Weights of a small mixture-of-experts language model, trained from scratch on English Wikipedia.
Training: a variant of SOAP for the experts, 256M tokens, 3901 steps.
Below are experts of layer 5 (counted from 0) of a mixture-of-experts language model. Rows are named router (the router's row for the expert) and show model dimensions 192-255. Each number is 128 + 32 x the weight over its row's rms, rounded and kept within 0 to 255.
Before each expert's rows: a language model's description of what the expert responds to. This comes from a sample of Wikipedia text that the model never trained on.

# expert 0
Description: Final pieces completing proper names and titles, often in tables, such as Dick-en, Timber-wolves, Even-ing, With-out.
router [131 159 136 102 110  40 114 127 147  84 102  82  55 170  91 124  99  87 143  91 120 126  85  61 138  90 130 102 127 151 143 132 116 111 127 118 218 151 142  75 147 104 110 154 105  82  87 108 189 196 130 141 109 213 144  83 116 158 163 119  96 139 101  85]

# expert 1
Description: Commas and coordinating words like and, or, but, & that join list items, place names, dates and clauses, e.g. "Tamano, Inland".
router [127 125 132 151 179 157 118 144  87 139  86 118 130 129 116 106  99  83  66 141  84 101  79 127 148 158 122 123 115  50 170  48  82 175 150 109  83 138 177 132 116  96  90 158 186 134  94 140 143 132 131 149 165 140  91 135 148 138 130  79 160 113 124  95]

# expert 15
Description: Second or third pieces of words right after a first letter or two, e.g. "sp-ir-itual", "Sw-ed-ish", "F-av-re", "cat-as-trophes".
router [147 146  96 115 152 100  91 170 150 110 192 142 149  91 119 115 116 127 157 110 120 117  89 108 142 118 152 109 151 101 140 139 111 125 120 118 143 163 148  74 124  90 146 204 102 117 115 134 127 130 150  72 175 104 147 125 174 138 170 121 110 158 124  87]

# expert 7
Description: Inner word pieces of rare or foreign words and names, e.g. "obli-ter-ating", "sala-man-ders", "Syn-dic-ate", "Compa-or-é".
router [101  73 156 100 166 141 148 121  94 162 106 180 119 154  58 135 127 115 116 141 135 116 150  54  90 145 132 128 132 173 141 109 169 147 127 150 137 146 136  97 119 129  98 101 134 116 139 158  75 190 172 133  82 165 132 102 155 185 124 156 188 173  77 131]

# expert 2
Description: Function words like the, of, a, by, from, his, mostly right after a preposition, as in member of the.
router [156 106 145 155 123 123  83 126 141 125 175 144 155 127 107 150 174 118 150  99 111 131 131 120 148  56 102 126 129 104 234  91 123 168 189 166 123 156 135 138 101 161 145 164 167  57 142 127 134  82 147 100  82 128 128 152 199 116 125 135 107 147  93 118]

# expert 4
Description: Word pieces inside common words, often right after a prefix or hyphen, such as un-or-thodox, un-s-ure, gro-cer, de-mon-strating.
router [187 159  99  64 110 129 177  45 104 118 166 131  86 130 138 121 150  95 108 160 132 152  75  44 150 112 163 150 130 128 142 134  70 183 126  90 105  94 129 117 163 188  98 103 129  72 105 187  96  83 120 129 116 149 112  92 100 130 124  66 141 115 130  90]

# expert 14
Description: Capital letters or first pieces starting section headings, taxonomy names and proper names, such as Subspecies, Cast, Asterids, Mc-Iver.
router [142 153 136 142 104  95 125 100  98 105 164 156 142 175 198 156 113 148  81 191 147 113 146 118 122 208 170 126  95  96 122  83 144 195 135  61  91 108 157 106  95 153 137 220  98 110 140 142  95  89 176 159 136 128 108 153 103 130 136 108 136 151 134 125]

# expert 8
Description: Syllable pieces inside non-English personal names and titles, often in tables, such as Ba-st-ian, Ha-sta, E-rd-man, Kha-led.
router [161  94 170 134 134  95  99  76 151  94 109 145 133 183 132 112  97 123  94 131 183 192 145 119 139 109  93  99 122 120 143 111 167 122 186 177 121 141 169 165  82 106  94 176 135 151 158 113 137 129 109 100 115 159 107 137  93 121 160 122 112 176 110  55]